Weights of a small mixture-of-experts language model, trained from scratch on English Wikipedia.
Size: width 128, vocabulary 4096.
Experts: 160 experts in each of 12 layers, 48 GELU neurons an expert, a sigmoid router.
Training: a variant of Muon for the experts, 462M tokens, 7950 steps.
Below are experts of layer 4 (counted from 0) of a mixture-of-experts language model. Rows are named router (the router's row for the expert), up (a neuron's input weights, with its number) and show model dimensions 0-63. Each number is 500 + 40 x the weight over its row's rms, rounded and kept within 0 to 999. Numbers have three digits each.
After each expert's rows: a language model's description of what the expert responds to. This comes from a sample of Wikipedia text that the model never trained on.

# expert 55
router:464476488503480487529505527483548517509507462422556429495442515456503475549496508531465489461407426489417527462539494533445452497470477557441525504512495519457494486469501497487436497471513613
up0:578468482469517471566487505491537471515543446445561524494490470542487484498546540503525528557432529506488483553483469503464410504539476520489476519494455499509428455535495473518471504409553550
up1:561498514474529509557524549540452502441510502484538386436599440441518470517450497546496476498488489460477500503475459444527525526501515558492544532521416585510444546455440531462574521433562554
up2:494589396568528480500536478429465497459493437506499458525535501483484494484480491485510434432493477511502502507494447601488482494466474447469512558539496539499501566436515454480440462430452584
up3:476447427513486526477504523503476475482494484493448525421480534543475454532537553480495464514439536490471516469534498511519506499459485567443534495477488540586503488491453460515486520425494544
up4:435578485474566503493516524455526493530485509534527510495471458511514441593498495553502476458516550436556454456445417503475487478443487538434483523560482488493520541533495473517441473510488482
up5:480458518435505469578526507426450470528530463544509469551617456500487426502416518496510496481501532481480507545566506446519477492524571590512509460466515523471469535454511507463505459485631500
up6:478466522518505497574491490426468516518557452530456421509542479500494542539507521482531553542451455490435459526526551496500492494428501503505402481444567551559540496537497433512528503497592502
up7:499484529539481448523519509516445483537449452508483460431503497460424533463492479498440474580529524527494491530551544456532480475420464576542502574463527426471462460516447478517512493531522585
up8:499464452421460430465459489400497457435538504530479530531463447485487543544525478465494554395502466494555509467538518478494469457494522522512494548481487486504440518508506579599475465496471517
up9:531467517441516442622497504501489484482454398490502569506454492453457484518487484504474467529443539420499481543493487502493451505512533534436511554473498467456529492542532472436509466463549542
up10:426440494518429438519476430460473484499513461493565469477416512454557532499535474500515404422536479491482493480500513520529431488507540532533513476461453568467497552507555475525444517487585528
up11:478453529500501431459500486456478429500407479503505426478548454466535494507447421430536500467534489480474563522510449462504481532490488459549570503474482573520465466554527497545452491509507429
up12:553556535552496456545584491467460460484550478543492561544510499546479513474498486547523490528539506437493491481599460536453539463450478540494505534468468552477503427476413426582479427501496453
up13:475516521513549534525558473482450509486508552593547473504496613518529511469532490524520580504461539425537526577459425471511490496461490555461528524502518531569544527484532444551495521473490506
up14:547489481555501486495486540477508450523393369388553515527476493509520452489502487479511474511540553539478482534492505527487466418571503448482556530549412530508519543447510480496486543425503514
up15:495442433498518511510510482504494464551465561451520477425437534516527471505510505537580462485558487492505509531524525577458492493475476644521453527440499521552484451484525493469484535485535569
up16:542468524500499418468491378463513493486528505528550454455501515534495493446488547516453511477438491516474529517508485500558448484548473538495503521443487491549562468576488572525464490490553563
up17:496439419499543481450503488486606450513473469510459484553509520562519444495498469515459452490534492581483531468513474590480498518502534481563531481426548508503502469444483492463486460502514517
up18:484499406561491478489485457438549450502533446467525513537510486568464551457513480487500497496473448475494504498493444482515538479559448505508508495539513465449427496526505499483473586416462528
up19:510500515469569442558541503443492508524530511436531474524470514518514484513534427507468522487563449448472427510481441508553511528554500558468484417483467436470451425529479505484548593533575523
up20:562437484533466516516551507417530471464437530519454524520495573506452493493499565496480520468435471497397532461506431512557548487549471519509510521469569502532509478483522429542520402481438514
up21:473492559474449524436499506447469497467504567589478477503564469470461530512517467485509475501494509479475527486506509381499516536534467525496555526514456516520501482527417473510526566477505497
up22:543462502451518451504509456490543542506492445548523488555519464458487497543503477526467585549489461469481571492597473450474531553576477562426459472443520516571500534518468490424509491491512465
up23:474438472463501514511517501518479479506449475490509477435496502494494495500435483459519497569566515446521465583543584593506493474515481534562481515442545494483464494457435594538458451547535498
Plural nouns and auxiliaries. Auxiliaries had, has, were, are and people nouns like children, people, life, woman, members, often after the or his.

# expert 16
router:409469519472512513515516465475525473493533502477546488466478525434391469560490499503517507517446479487520510475534497497491483504493387525415514548400534485575500436457573489538429481478536544
up0:466432452557510511481422470453443511451498481453485512498540508533508427511473491523479479448596532524459439559463510550452509555557503556512474485480552479533572535447553498553463502514525483
up1:476513472505457473536540451531447524503538562474500498516553501476467524487488503517489484512474547504492491519510506561471443440481514507489493517494565488540508575433495465511459477438507587
up2:524525539469464449527519476391515521462518543541462460434585426426515443591526506519483561536504469481419533497511528507518573523493505457475455441513475485563550519518441494454503539458628441
up3:544474583621464487556551484494467537523527530544505535518480513465532511474544479552475513434508482538455442474432465482596474525497552523516562553496551508470487506491541449476458512499465481
up4:527507537490581519573497509473414533437432475564444558446550475530456488494512519519527441503501467570473445446487480427460501497474483510555462476540458512567519491431507520480483548475496511
up5:509522532526504513601468434515524438485524466469474453492500406486459481466421495572539528479364469512457505529566496474510488492513489455533516544560495492452561479561472497477584490459489530
up6:533527476462420568486455454516559511478505529539481554532506494431558524469456452532501431447524521511469474479511474501501579514509488523575486480614533547418501558502507472460483536506497488
up7:467529536475469502499499557511468527429477521436504518529504552472548503475546509475508470499562439475532539482570502526481438507526492523505476458522466489546461429507491494553521472419549504
up8:495518539554435536497472498484529519518566529526492509440496558491436461502439539503500448509555495497451511432541502534433519477510459538456587501479484462561532495463544485465445460440511567
up9:466475533452514532469530504481434447456452481499496551503463550516417539540528535524472474511502575505446593463529498501524474494519541502517520486514561532564508459511599507410554457516508522
up10:467485557392513518492546486421534453533536499489526486485464473473483457557516530467524556546512503545459502507486484473418504511432440523524463532470542512541489428475565484555407488498523523
up11:436548473552482606451528488426492496500498471449561509502515530477464513459495575479344543501535472492492485479507501481489507531509500468571490588507528429517488482522557441466485472533531508
up12:552495484450582461553491525450491526477519508526585562490460499442499454492487476448429573484559495534446500563443462474483508513462490480521582448529507460551482529402447445507411500484541456
up13:593499435501538441558495518436503494577517445583487449500496445489465512494503557510491466482509453494460492508447493573534527461487480506481506541493498485484494472478457510552426464506461558
up14:429457482522511512521464530429550505525552459535482506573540489507500497551536524537547558510523511473488491584435528469497488495464485527482472477535533497548562533426488495524463495498516508
up15:514510540455547429458526520482582438441482500446457471484457563462457488532514542488461481457468533473474446508418502551498509494555513558459515505499448469490510526558418515451509509551555508
up16:529545454456500487546501510445511469452470459491529566425438522442549502478518400595487504589567506567556497441529525540546464578545529530461526570499515522542554515472443522527440539517510535
up17:512475542537531494425573502443479542492502574502505512490453488495593545499528548464435493501589528563490505516512510479533454528488456517443455554449431542471518520505503442506480420460507458
up18:566472474426482500506513484516448449452521485530497468459560446544419525472522510546497478516476499480531540529482491546468476498518517551535522449500532436538478439450505440535445434521557477
up19:390466490492496613506520512553501503444555448463511412472481556513552501504508479471501550511552485452468458423537477532493512572472553480447549471507517473478459516462492546518442477479515477
up20:431520505470494472515532486519525491486492467449540435506475548423491464533378512479494499523541375503467498540475431528508505456495455561505506543462534522506525496469512516491527550455558559
up21:439468509471513491507533459562483495550473582477567551494606548503418513420564515452545467438554530461483540500492462462506438491474477516542454550453524527486503505470509544473464458495482495
up22:524491536549466487482534539540541465561482456465467581499464472522517521524516575452501411424505495477466463544487546512454422536550512516421487526512529549463547456526507481424488527461499497
up23:494561395434528522564460549489508522511473517485511508473487416388488449519452495499478462484496412492496442514489572508483488506486517490468541486529591525517494512441518518554469453535549459
Name-ending word pieces. Final word pieces completing proper names of places and institutions, such as -shire, -ville, -ington, Exchange, Island, Street.

# expert 8
router:427492517490476495535522510468552501475510525537493472504461512442425388485486487579523475485435554500534513473489491528483572487525421441492540440443475529517485494451569426493444469466559596
up0:485478524476543451443560502488555454447514564565462519495468450514402527534502438533473506483519500484477550483526486551475506490545525472483413596527472469510529564429622474503470494552482450
up1:511506489474526526500508572516507497451466454481506486564447571467556491435438480551468467469496492466454493535534494583524516507480510463509544432488550543525497461532581426482489455491498506
up2:518470531459529474531482528487472460483497495445453526443497502569492518463507479490521460431523596492513571489524458512542546605521507448509552522542504508493485528468493476462480507447512528
up3:496522542552457469528422511444464516548524502555546407433482503533494481442529486487518455482577469483534450455429542523530484487460541505494543500505506524559585541553454528441477473484542543
up4:478629505543452528529498458471530516477496452583432509419539466473530463453495459531449522448527482496527546551505468516448560514496443503502457516492501507543521457412442457503525463489573498
up5:432452517503503561482416516523571514495485552564461498455461381417465468481596551538514480549481485502515505533470470503545526557453482488526486514502498484491511532498484481504407443499477565
up6:545496466544482460461441481510476535504526462549528558528532550458480435474500458543523516406528501514457492493488488570533518464539521515530480587502510522417447477444490451502516453461544461
up7:471402490507506510524513454509536534503497550514536473442513396463516489526461490473499472518461516528511477443588473563462473531553546518500522523474586458531534437535491411494501524494532459
up8:480518489410578514528528553491395407505449549467508513541534464497492437487548541479502510486496508511515501487493547453491452530554533476502504498487438531577519456472511611523529496499443535
up9:522463530466499518609475508491527484467557514528491528441493505478488467547469508547519478564578514394453444552444519516582491543421445500551480525507407591568518529487495495514450482491577528
up10:460474442534510490542430529510536530527431532457457484566432498466422493460511482510491486470518465482530514552527487451526455572493442553569560487489464506551497483507453492482535506472470521
up11:530473530505449469572562516432498499537489466521501461539543520535486456570455450499521536502480478416458441466555427465510494472502540484503547557426547524540436541474471512514483549536527478
up12:517525509522512519505541539500483484493519462579531461537508471470439516498514516538492581541533488534515472521467474484483585512539560492496543417519518466466575458388498528501527409500543465
up13:464568440530522494540553435443439562473457424574510465433503558504477485492501538523490525573463538544483511478506508504577458528454440538552521477521540497586476456540468523467490444538512640
up14:428496529504456442518582498456506481557468524549498460576476514483458463552429463516496451500506552480467507504503478575448564499552487538478484474475459519530415441539466499442504424496550471
up15:458526430542540457575550554539559523493444533532482478534437480548505470496494551497451490502491466557507505516516535563555570438531448488500575478556538515482460520430429480461493430481540516
up16:498524531510534544523529581472520477506512506556445443536522498489493440505492520444481472446474483428533416548488473563422561448492470493474467441499456537421462518486517439487521445493559500
up17:488469458496521510519517528478457482477576507493486468490518532477487421563527501554459495439515476406484507492509510439484524457557541512534498453473456449521464497500445512534493505407503550
up18:489502504478498510521553485435469543581487581542462410542517440570441452504546489540483553519476483411474464471551426436488530447441477471488520534459494492458468501505474510495486474565535514
up19:507479527518573491586570538577509565452507564471478481521491502473473495481450448407483503530477507515456468449533472546438460472507482418471519509441468481551469446478456493526584535508562522
up20:531474486551470489478502463500500464493531429519494449513444478497501547541443528513498484507574540487558456535492526513451513457529447503476540494474493528523488542440534554468422501515460419
up21:513473493466474502540554476480441502484523513485558547478482531508542491508477497439517469443557540446411470476530588483501561565480567522497504486418462566526545564449500372527417567467497436
up22:495514508491520520493578497447527516456538450557531494467435533533517501427498490527466529496575571467505525547548505512573489500547533514544529505566445455490464497465565501466495423498496545
up23:464434480504534475551482481475550570476501488436502496506557450461536424521410492463512500497530595534466562415454503507588467507487546539475537552457580465528490508488483550473476561440509494
Word-final pieces, headings. Closing word pieces before colons, parentheses or line breaks in headings, tracklists and tables, such as Dec-line, Scram-ble, hyphens in years.

# expert 36
router:494519463535516508486481526503543505433492517484578484519533587530525461475495513554503393506334399499480515517512492562472460503492507497465512446530458531486480521530519503475512429469544514
up0:499514507574537419543491442473620522480472502579558585495546551537532511461509521491542465548492493470565485529485534620533441476504520518490491464466515547521522466485484461492482468423493494
up1:503498505523505483482530530506545567431553551495544506496502466556566478534569479590503507508420494538454470503441527488547450499473506522501508479520435448534496499435515572484464570518508533
up2:551501428521379456531503440472604538452449478497473448500511555503458468501460489430547481509450505479483513541523534509535476448570444554519553517464487454499487458500421556470551485462559568
up3:480484469515479504520458475573490509485512539488558488500568484438468479509526499578499511494452434459448462458515525491516498535596567560518460481485498428418514532480474513462519424454535456
up4:476447545523524541539501485461408454524395543502516547515509578555442470513447452531535447475488506537436509456548538546500518467504539481476490516463507501505484476474560525530428449527513495
up5:576463376522501530529485475495502513459534498457443522479479499518467544457485467542532489408354467457575567483492522525516475477538505537540462524495568501461523518504495501505494536506465522
up6:485481511409517498522506472439545550441475508515432477476424540485489448533464557473460496550384455476495585458488569542474509534500469498511465520458443529477461541523422437511509491510471492
up7:399527597510528484548509558535492451535547497543505548515449532515483497534529478519517541462505449438466464490467518496476564438423522514498485537516375540548525517546528544506492562542522472
up8:469566448546471490596512530466529521458421449501484491506509558467496496504471527548532529492426457454571447475486474462515525483465453453463523475509457540521461537525557543565518477453528516
up9:412544513634495547412578500512548480517543500539506445511489480443530528460434516533516511519469424563561471526510527524531486500469520470488483482528534520461456511535451442493493448454451516
up10:478543473554506493473431465563555483503528628451497536508527479519528528485482494479444458530475488546505534476532499446508523490531474474477514560487439495493512513492411495602553546462411493
up11:496497486523489560479479491447381489490498500518526480484500504487501440479507462478516478543458451409468482523561488499424475471497486516480474518507541453446414494491462474555484463525468501
up12:506477475506484470465510474506508518482540456509524406460479555534446537484493602511550452524440481477462448431517529515466428479546531504486415540455498487526578544508479517571489494457561495
up13:496475483541512491563504431509521512496492463484513515527497505514492507476434491469444480535485511455476609510508513531507495497492508480543534392501485582485492482444498489531504510461495519
up14:563529484527469408513485556472538512501451507509566534445417542506414492519475488485570532500532490564505458571464470515511529480523453539534492486527516536519473475506484482455496478453500525
up15:528516457527493506475476515465526538444549490544491511528520536491528473491516477425454496486500464485519484506561481467604539581469530504462496563490392494518465521522443489388554551442511486
up16:443507452545518464542491566506477479507485527465588535549556488503502475495520526463487419418494462524528530500535510531496452507502453479592481498528531538535526510511443543498433513405562499
up17:474485486388489500593440512503542484523528488400495491546521508518516514482508517514556468510492529483455477474447511461489506497522525509407500560503530575415476471461548514496445560476498446
up18:442521482463559459529507511517523509520501483464468501520516571508496497515431497497504453480507453581473517456542482480427595436398571493459471552485498508477504506492530543512554438571581529
up19:520466482541492504482546502451509510456556461516489510535424550489563442464436528476579470480506512499561481475472430529501487563541424445485485510484485524484482455524557485428530468484499499
up20:487520518472506491504453494438433495474471519528519528484549584527429512450507535482518534425468460355534486525534545501474499513532451479378495443502541469496456442528495449537480493513521500
up21:486546494581449554509499564471475502487496489432452535499447517519429514473497478546520532510482450536494497542549468430487571448530554546501509508484554491538462529495530533483531427561453509
up22:515547456440538516545540488500484517490449441543460491437523447461499467594489518520514503475484476604523419530478498415477505521552528545449491500530478483448356515528489521532532481459566481
up23:480591606537549546543528602456505529456495512482432465483479407438460509499539569530543564510460482554479500488493521497459509483505530447521488557507483529435539514499508496546452446547463554
Adjective stems after articles. Word-initial stems after the, of, a that continue into adjective suffixes, such as econom-ic, national, public, Pol-, med-, anim-ation.

# expert 42
router:501425478492463478500486521532495480533487511505509479504526591519502492542524451612413454509444462506526565469521442496520527503451403465477535416446501504548489532408559523478503468520490540
up0:485525484457518439514490536491510472503593484469503514465539509504474523477488441511498466480437431420528502526466513505508511524528429496481462442488452487511498496490495418488537501473492526
up1:491466525521456491478529452416459526423503440525523535507465490472468465475451505462548437530534439364496478486504506515511456556458477525466537545416482499539486513456446533468500531460536538
up2:489475528515453511514509468418448514507529503573476562514484597400466502470494555440538439501499528455471470516551537487554477522515508526498554540524557518521499576518488542507414517502456511
up3:469449463475511527533473532485545426561458497465428510467532582593424477524566514480504513516420418548550501471470502475522512511525478503472475521574462472554489448454506534483488514530517477
up4:450470559486533430513501475517471481523521436629470490443526527454518491518512560595492520486529430488475447487510489558508485531488510528508481454444532465471436483454514561490476494479510520
up5:511515505425459522548525477508469452523458522526478433442522498489494554513425496470498499587513481471480564469473522499534456437479513493493461556441505491563454515484501481541481511470503529
up6:462547467499526465459500538525491502492547491466537448499453563541542469459520446544441480482447492511505534495522483533523498461453479498552550514546491449637528545422572546523514517438495480
up7:557497506516486452542472436495527481434446413500511559464470536443474504552479546555508563553517562517513566551550487440531434557454510477482520495470527488516552460498552528474467526448434523
up8:489470415423478540536514512446513521542503490529514425423489439522443488559513520510515425548494475462480547502485444506473477538545504457515541491453517532541504569450519486510418491492483490
up9:472515448458526570561455511511481426494572485537547531458500544490464533532458457601515571495518486518475488495540473450399466486495484539491524477462484476593466521474527469488446579506518503
up10:488564556415522528532518561473512478497457523517516608427454517570550515455556493502448538485529556506439574539463501488508453565485571518487514551517522484450456476493452567543452504496485515
up11:416493483550447482567458492517508546440530468499475535558511549537467488498529498482559438479426521447448515492486423508487529569535478541439485516515481551532492523409475441569573523446482548
up12:567514505484547479498470443488408459513518522485508408529447475523533478446571460452462526480461486530495501469532485461493485477495483455450503443502483556455505530515510562536467498559498506
up13:480441546563461519536489470502490444478437458503528513437496423536513520446431494476506471409505396543448478443514581469509520516545453489504487453457444507518466487501508468448492562454497547
up14:480494550520526614509470406446520478466446479472546521495541460494498462481474526562526503419465484425480495417446534395481472459426511493462488499488532563558486528565456489488500558506533485
up15:514536485483558504487497472558518546527490510518515459502509546503542475486479570548513411469517500476508508437491455457469523480441459527531509469427482574485543507481506442509574433470606537
up16:460498464477527483533470511481475511394454490531447532518445523525468456529487475523558500473531551530513469532561430518467529524392486527524532578472563476530435468423563549534420512523518490
up17:492472519496497478526565427537502525469551480441512453463474464486568515478444421569440521534513492422543558457530462521518519491416475450489548503399513482467489457440562535479525462507512553
up18:581486445486556473503545497521471512438493505518433490476514526437452474463506493534514420506503498510471490469528457479518584478612538435491463472525489495437517567474494528502521490378465503
up19:575525492458473470546455524548437501511594516528467460472503509513424518535454540559462442539500502482445484469529402477510526492484508545451505585502532527531485500486526503528453467520462508
up20:514545456523517523431464572432529512487522444562462444521494402454500464489469539544534524493545518522493534480505529521514595507561467506515470545493505491512493596562544562452550402520518542
up21:499447516504553549511503487501500473572551452539518401553492518519463504552513496547546462533491513493433553489560494492493465508511487531511577462483497565444505476510519473497551473507505515
up22:576526473470460471530496535473542541528439533516535476485518455438456497605548501479508473535485462493494528471493469463559514525459438547455495456535503560488463480483525506515528508472511494
up23:529500431531579430520496526506455479569461520538542475511512508443380502500519480459424586458525458599524498547506593505469542539463480524467465519462474485488443492538528491557510442520516434
Capitalized place and name starts. Capitalized first pieces of place names and personal names after commas or of, such as South, North, New, Long, Le, Robert.

# expert 62
router:460544497463565492542514518488455488492511491502508458446462453431508424563493529427521491500494518467458473478532500416392535476558487593435489492470500562578496470481534476465459562483514477
up1:498504498469531514536513471490493477432516572476529507510493533512494421559485533438492506461466509438475476557463484532467500473506504535450437469497480441514518558485505532498550524455511481
up2:462508457558505522516515495481499497477527471524536381585466502480527469488518539467525420508539484483469465543483508544469531518464482507537486442556529478525473510532517448523477448477461495
up3:446542472481600457511515506537443467512526492514528398504560448488517433495488453486440527582473525537477513508522499469465506491487470491471507584525518481498557478469553496449422509477502481
up4:500480509500499497544497554456548538467549555461442533485436476546500575527487515452533456465515443489544540488485483549556530547492511510442502454483483547549452466538503544448430477535516485
up5:489579517475471519551471526500520485444426534497562445540457447483541558500488538514462522529522490526524550482439493542522533520537449587526478447526551498467474518462422478502474490427392517
up6:416496465575484525508513531489499505526501490527545393489541486521541519557544581481457500483434486483480529563481501443544474481469487616469541481512482481564557494483504499464511541494414606
up7:477425538489531443467484529560480504513495526511456548488561550499420488417484517475513505441511510567477503438491506492460504534516452455516505519520472532440494530418526524512493550449523493
up8:560521511493360504538510451491477530443525443473507473465517493499507505488472447527533477481546482403472546497498520418461468478564430442470501549440479552508467561446519491524543506490472556
up9:540478528512468534562474519394473533445503485528504437477515469495517484488483536437416519417490485520511479528529508458463526505549504540546510460513451556501448508516451437574557478464487472
up10:460524509538543510543448486486480495437465439456528551517479470530527460460477494437430504497504476428522426524428455591532440507413489537461480482497548533487493440512483453432483512516549541
up11:478500571455505485504496508523498531486489510469559508478430506514546468567519509462517535445534487434576440507517528457515454509545530543475485485494453547417496522486513538536486529483474410
up12:458528453513496523506463489567505526476521508516506496468503454506517469534516590477541502574491513446387511621475485523509519460460487465497493536524511515522525461484553449570441476523517515
up13:516434548518478554466516470473544538414504470476442524577503446585483526516499470481500496503483479540546487416499488474491483473516537535505503535533518466435458453435516510521503528515530518
up14:516497472503496519536512529498513482497530524526415479513466498456495496465523479447519442596483571486488493523526503418449520509546577445471492522438449605443473503545500469475503502484518548
up15:464494419507450477467560538522479478482546465419406563552490529428463390539525436477565463460542472510516537515506494520433493537507527467502504530457544518467485521582497452488462485504507502
up16:497507580539477534544519399526502517474498465463561525463540469527527489564512508405563496467561566572555539471489477526538483418512462571473453503448451591474486578506390525463517524485528501
up17:520584448530573496557491500480469502427487476540539514475533596561517556447463512559517557487512547492493511470541492568526520475471538511520538523440471478474437486430436474491466528502536557
up18:456535509441515506546471442496487459483475551548499567529471540538504464504537457528580410512482514486540445433510535563445523504512489506504498416527458528472483465520521466470464478447516525
up19:501555445520429491572453526530497504476510482535498488527410572462485413504560511483532522582524431543474540523457491482571451485455503457467535486552489464568489441520480560508559584545533548
up20:488522429424460500570548467465496518501492522537496545534499447518472500552478468533507527512470553475467526460474521529469505510546496502535469457517431472477485572576475386496421497469481521
up21:580501412493526507541508472508415509496490497512592533453497461539469432512482494530506501532472547431555382574436511505480481504525461512530549486494543474494492490521461534490476569488515538
up22:466528521502455457548542497522493466495479497469501483476485526488584472463417548398479504530477464489451490414515536503496455506549488617463438512478516512574498508505506468484492511522458558
up23:502512471595523501530503448464554513508527545453555512499482561502427546518495471439495427535568462431449520536489484476506560495510472465535557539495484568545488478429522507449433452549483493
up24:558547545467498460410507463479453492527506400537488464549432577529456469502476462578550492509562508495514523552508479486507493520578460515500483411464454528458469517440519526520498461495441511
Clause boundaries. Sentence-ending periods and clause-linking words such as that, which, who, when, where, also colons and closing parentheses.

# expert 24
router:462531486453529469589512554438494504528506543455519444477410449433505490552499517442556492528478514478438476495539491421473503494511499536442516457499512576571476489514470483376463526505528473
up0:472515464480498518593487460413486498485490487537454422524527477459484502447463563410468562584464493525467506511499487487502515495468474522463495499469547556508442511534465517461485570512526523
up1:457519519510442501509478472493537478475580518482497499433490456483506536558549513505423527516487474503504478443420443545528529508558513518487459389451479483465463499495535513514460460528419526
up2:513470542499455449570550468466558495510542496468493530513462476506458466425514471481497489471554558472437508481532472462425522497495535409524505506490492543446475550425504484426457533447588527
up3:552483550539460473445526526552480501472507496448578484471571491454498515526479452432556601463481531462456545474479475440491457462490507524492484541460429443573497487492538450472571512505542496
up4:495499541435476545448477497625563513501500468472511562491448526518506456529512454552509545539481557517561500396445499512496522512511421473491530490441463552403483480527573508556444452474520485
up5:489538460387503536499453452469512497522501522519504338518463494508455405525508494473554508564460524542488478490536504528530517516481494541412463505497560488524517517488497452448521511485572485
up6:503491439528443506546478494468501508519521475516587448515474481508479555511443523493530450474504503500462508520538518515534492458527470492496480398576550586558519507547483604489495494445491529
up7:532419473508530467526539460577500452452482542525536521474539478489469463562518545551459440500526581520453523435585483464434508488477458527570541490500499465453538479494483585517503514418497529
up8:464525557410512503515513507481530526537495547403500555496438506545488438584499456462542579497500539493537461394534514487532470519551473497468507472539489568510504510524467514468480499537516498
up9:482494542511546423495513536444551485439460561498524503493457571477463493571537520470502510588522500470500456515504478552520485474490496554476477488509399441411525549547432426546465456543523520
up10:541561525507441539492524577532575441491483494517469424496478526477472500455439492519572521411456514543506520446481495524479552511440466443463593538468474490464430518459539539541487456474477427
up11:558457510510438562534484532522537508509458546474518496464485449547431525491565497409454485503493462492515468583479525514530483524503538461403474568459527549488492430506476512496516528520582452
up12:458555418549501516554568571526511505509533495527523545484491430490527442484542474502494536509525506400551555437568461461466526460591565480583443449496435500474474477446482454469491472481503518
up13:509426465502486467544487485558500483447498459490491478445496536417502494494494514470481459506517549491537435480502491535541486490431529508487539505469557412468474469604584507436492485445566543
up14:486488544413466470579512509475492499468526495506464499524443512480493516554506446462534460568456510437477559494566528437445506498507510477551481539500481566519457486473460475399426460511527502
up15:499506469499527436543512509491482502469484465480511449488552518562398511438484451509495538485473550552525454531496520487471542469428484529503525571471429481535492536496493526496485422551520418
up16:439449536480589503543543528494517520449482502522504548462476490508449495486494559495488503510488545480511430530511527444408490449526534428578493543484476568425543494436564560513469523451515419
up17:442493504370483444543506496514523478558478518474538511479416480539499500567482505499577426516470463432535406418522491474463516495530486521450488486516503530529481456508488470458418492476511446
up18:472508413517455470569484459394527522446501463491508441471529493536522563514509530460432553430504472482429552584537501473554492486485491544452498489506535541592505476476435463464523546516495572
up19:452509475468459514564492583501476486473518503515494440491457507505492457536512507510571437566482533490461533522530527421451523483469555452484489528432484602495468528548474519435484506485517468
up20:507448531486522498526455551383476487473513482546565457522520526522447390486469452476545556533512465479520534479543526487527494540451481526581490453475509488549511551490452462572485508518498379
up21:514522393500533463528488508466585518494498540473530460470457515457475503572480462558401452499518499439470518485460491512532485545512463515552520477518533518499444546510537454534461520436443488
up22:549547512458553471521511480527471530470479505553509428456643505497496527524559482533475422425472542457463480512518518518514457480566513500482493487498497486537481472570509499580528486501544497
up23:506558588522543527499453511430459492473439566484531514518533490497479487496477476478465471510492487448518472484523545519552512475477553390473570494537500534491543512533513443447382442545515477
Sentence-ending periods. Periods and other terminal punctuation closing sentences or paragraphs, plus periods in numbered lists and abbreviations like No., Vol., E.

# expert 13
router:466506522460477506516519483507515495489522498509439490553429561416426516492463449517421495473490486424514516534519526499540585475528442520574508455448483529521488454452501511529470415440542458
up0:428532493499461526502470487470534480558479478511593558466585541533519486456513466503486511529510494507589523485521485509408565521526459500508516470473503522497462520438420544477484489445515544
up1:484488527456459533398487552486507487481473518507507437522427546455457438456505491429450535531565556516478505518539471548472481459483475541473523532491487501538533541481591557537480533434567547
up2:518506409453533469527549536527527546490512465480499511545494544511414433488510486490539473548395546581504429520505477536513508544466549525471467459475487495502522476433502487507509456476459574
up3:430493533524575484523493513455459522492525443485472451471532541503477516512421466499479451492544453486624443525505523505524497465505449506453496532487591500504490451479514498586518531463485507
up4:454492508478499484532443503535523503516433517506502509487461515538391487456536551452503499559541587495491535500517498503514521491515448514511505547434435476527455493534471494443499544475542503
up5:555517589564538517480536466535544487500540439523530524476488494472426501493494451498472467455502452464522579449529502452597518465557539538489515511479471516484501473415484515477476457416512551
up6:412409570516498469493480544405495503543497554582504461497500532527529524508458568524514439524569560450464483413511490497476499517518499479504532466576458536465478521414499495496496498519431465
up7:475558550441565517454502545447514487514528511466456520493534477508406447453445505541503465546500571488499486524427520505448565479494519481525482552426532510456498467403470467583453448494548512
up8:545470499470531467539549501498518493490490524491501500551514560443452474501436596415502456429512496498387433499554494492459514510517566550517462525456493493448456559474527543569518461417497507
up9:469525496485498450574483480475448466482510513540478515487433517462413525469480403474487466431561434456571545500497508519476488516522527500557545412575423503489514491541473423520400526440583496
up10:500553556452522535494518504480507559514480541510500481527543398488454499537514487543498541473549471514505467460512534504450530517458523507539488530429534505510466583420413490457435475440513442
up11:502470516502553491570469528473538479523528532448457480546450598454538545462512529470525526454481467531461427466524527550522411505531438422560529560446475576478468501493466491478433488441528548
up12:443469502479521471559501479457463488549561528548472503562461440478484474502466534476445474544431609494422477502512514472512569480479452543503511556399550479530501539474483535546516532492479554
up13:515443520493527490561462463461479493533511543530531460472494479428383504471524491587449557505461463509491500460530488459481548500563469473499516470423406551476443460408429464524516526529510502
up14:561482480439566457486485488508461531477510470532426400546476559505522478459506553523450536528451567456523496489487471478587564508494498485480476418470479494508554493466544468419498551541491474
up15:519504499453525491520500546515520484453448470469470511547452425462474452498510519482473525454531525486483444468452422454613520498528522590510466523569489536484544550550531471432516498443588432
up16:537473476530457498555524562503492441466445497539445468479492565527477504501505528473551494517494471541464500530519566445546562494584496540481572520496382451552476463505534549502480536440571550
up17:481475492521443492577514516492531514539549506467479381536536473453476521476498504447503510500495428452542498578486496579506585521544558458429497521527489519494445526506483402612476450446489502
up18:488567466541451524519482515545519465561469500565533523485439538443461470564503458498457486534514512528523524515518492483495572570505445515484539529510477573506442417499521567544529432432443435
up19:416540496546510523507453522497465501497485474540500513553464450490452502526457454527518561573486428454482520469535462478518417532535529511539495467570461554543459439446532469518441516458539542
up20:501478521444515522537527492491539486459525478469462567478432527471466480463470479484533561509520517465556458490501468478455507440453445470567492510440473513534480488419484512507495477498521442
up21:529545508483571478440461554545519515517506443552495542517539566538521465479557508527452522520498466434476529525463514461538489491488436436568544539449564508524508525356508517561496445489478496
up22:461504410495478515532513419542562485441478491482548450434460474479493504499527531492552433611445484502536521588501484460475456524508463547458532498466508458518489447511532474528474496413421483
up23:519491472547527484498525564538513455509532506440498427461464457412392578576505494510417553533546520511508532555574485482498513492513484468512483493507514509404501511503536535533493488439493517
Verb and adjective suffixes. Suffixes closing a verb or adjective, mostly ed, ing, ated, also ation, ly, ural, as in released, ordered, Atlanta-based.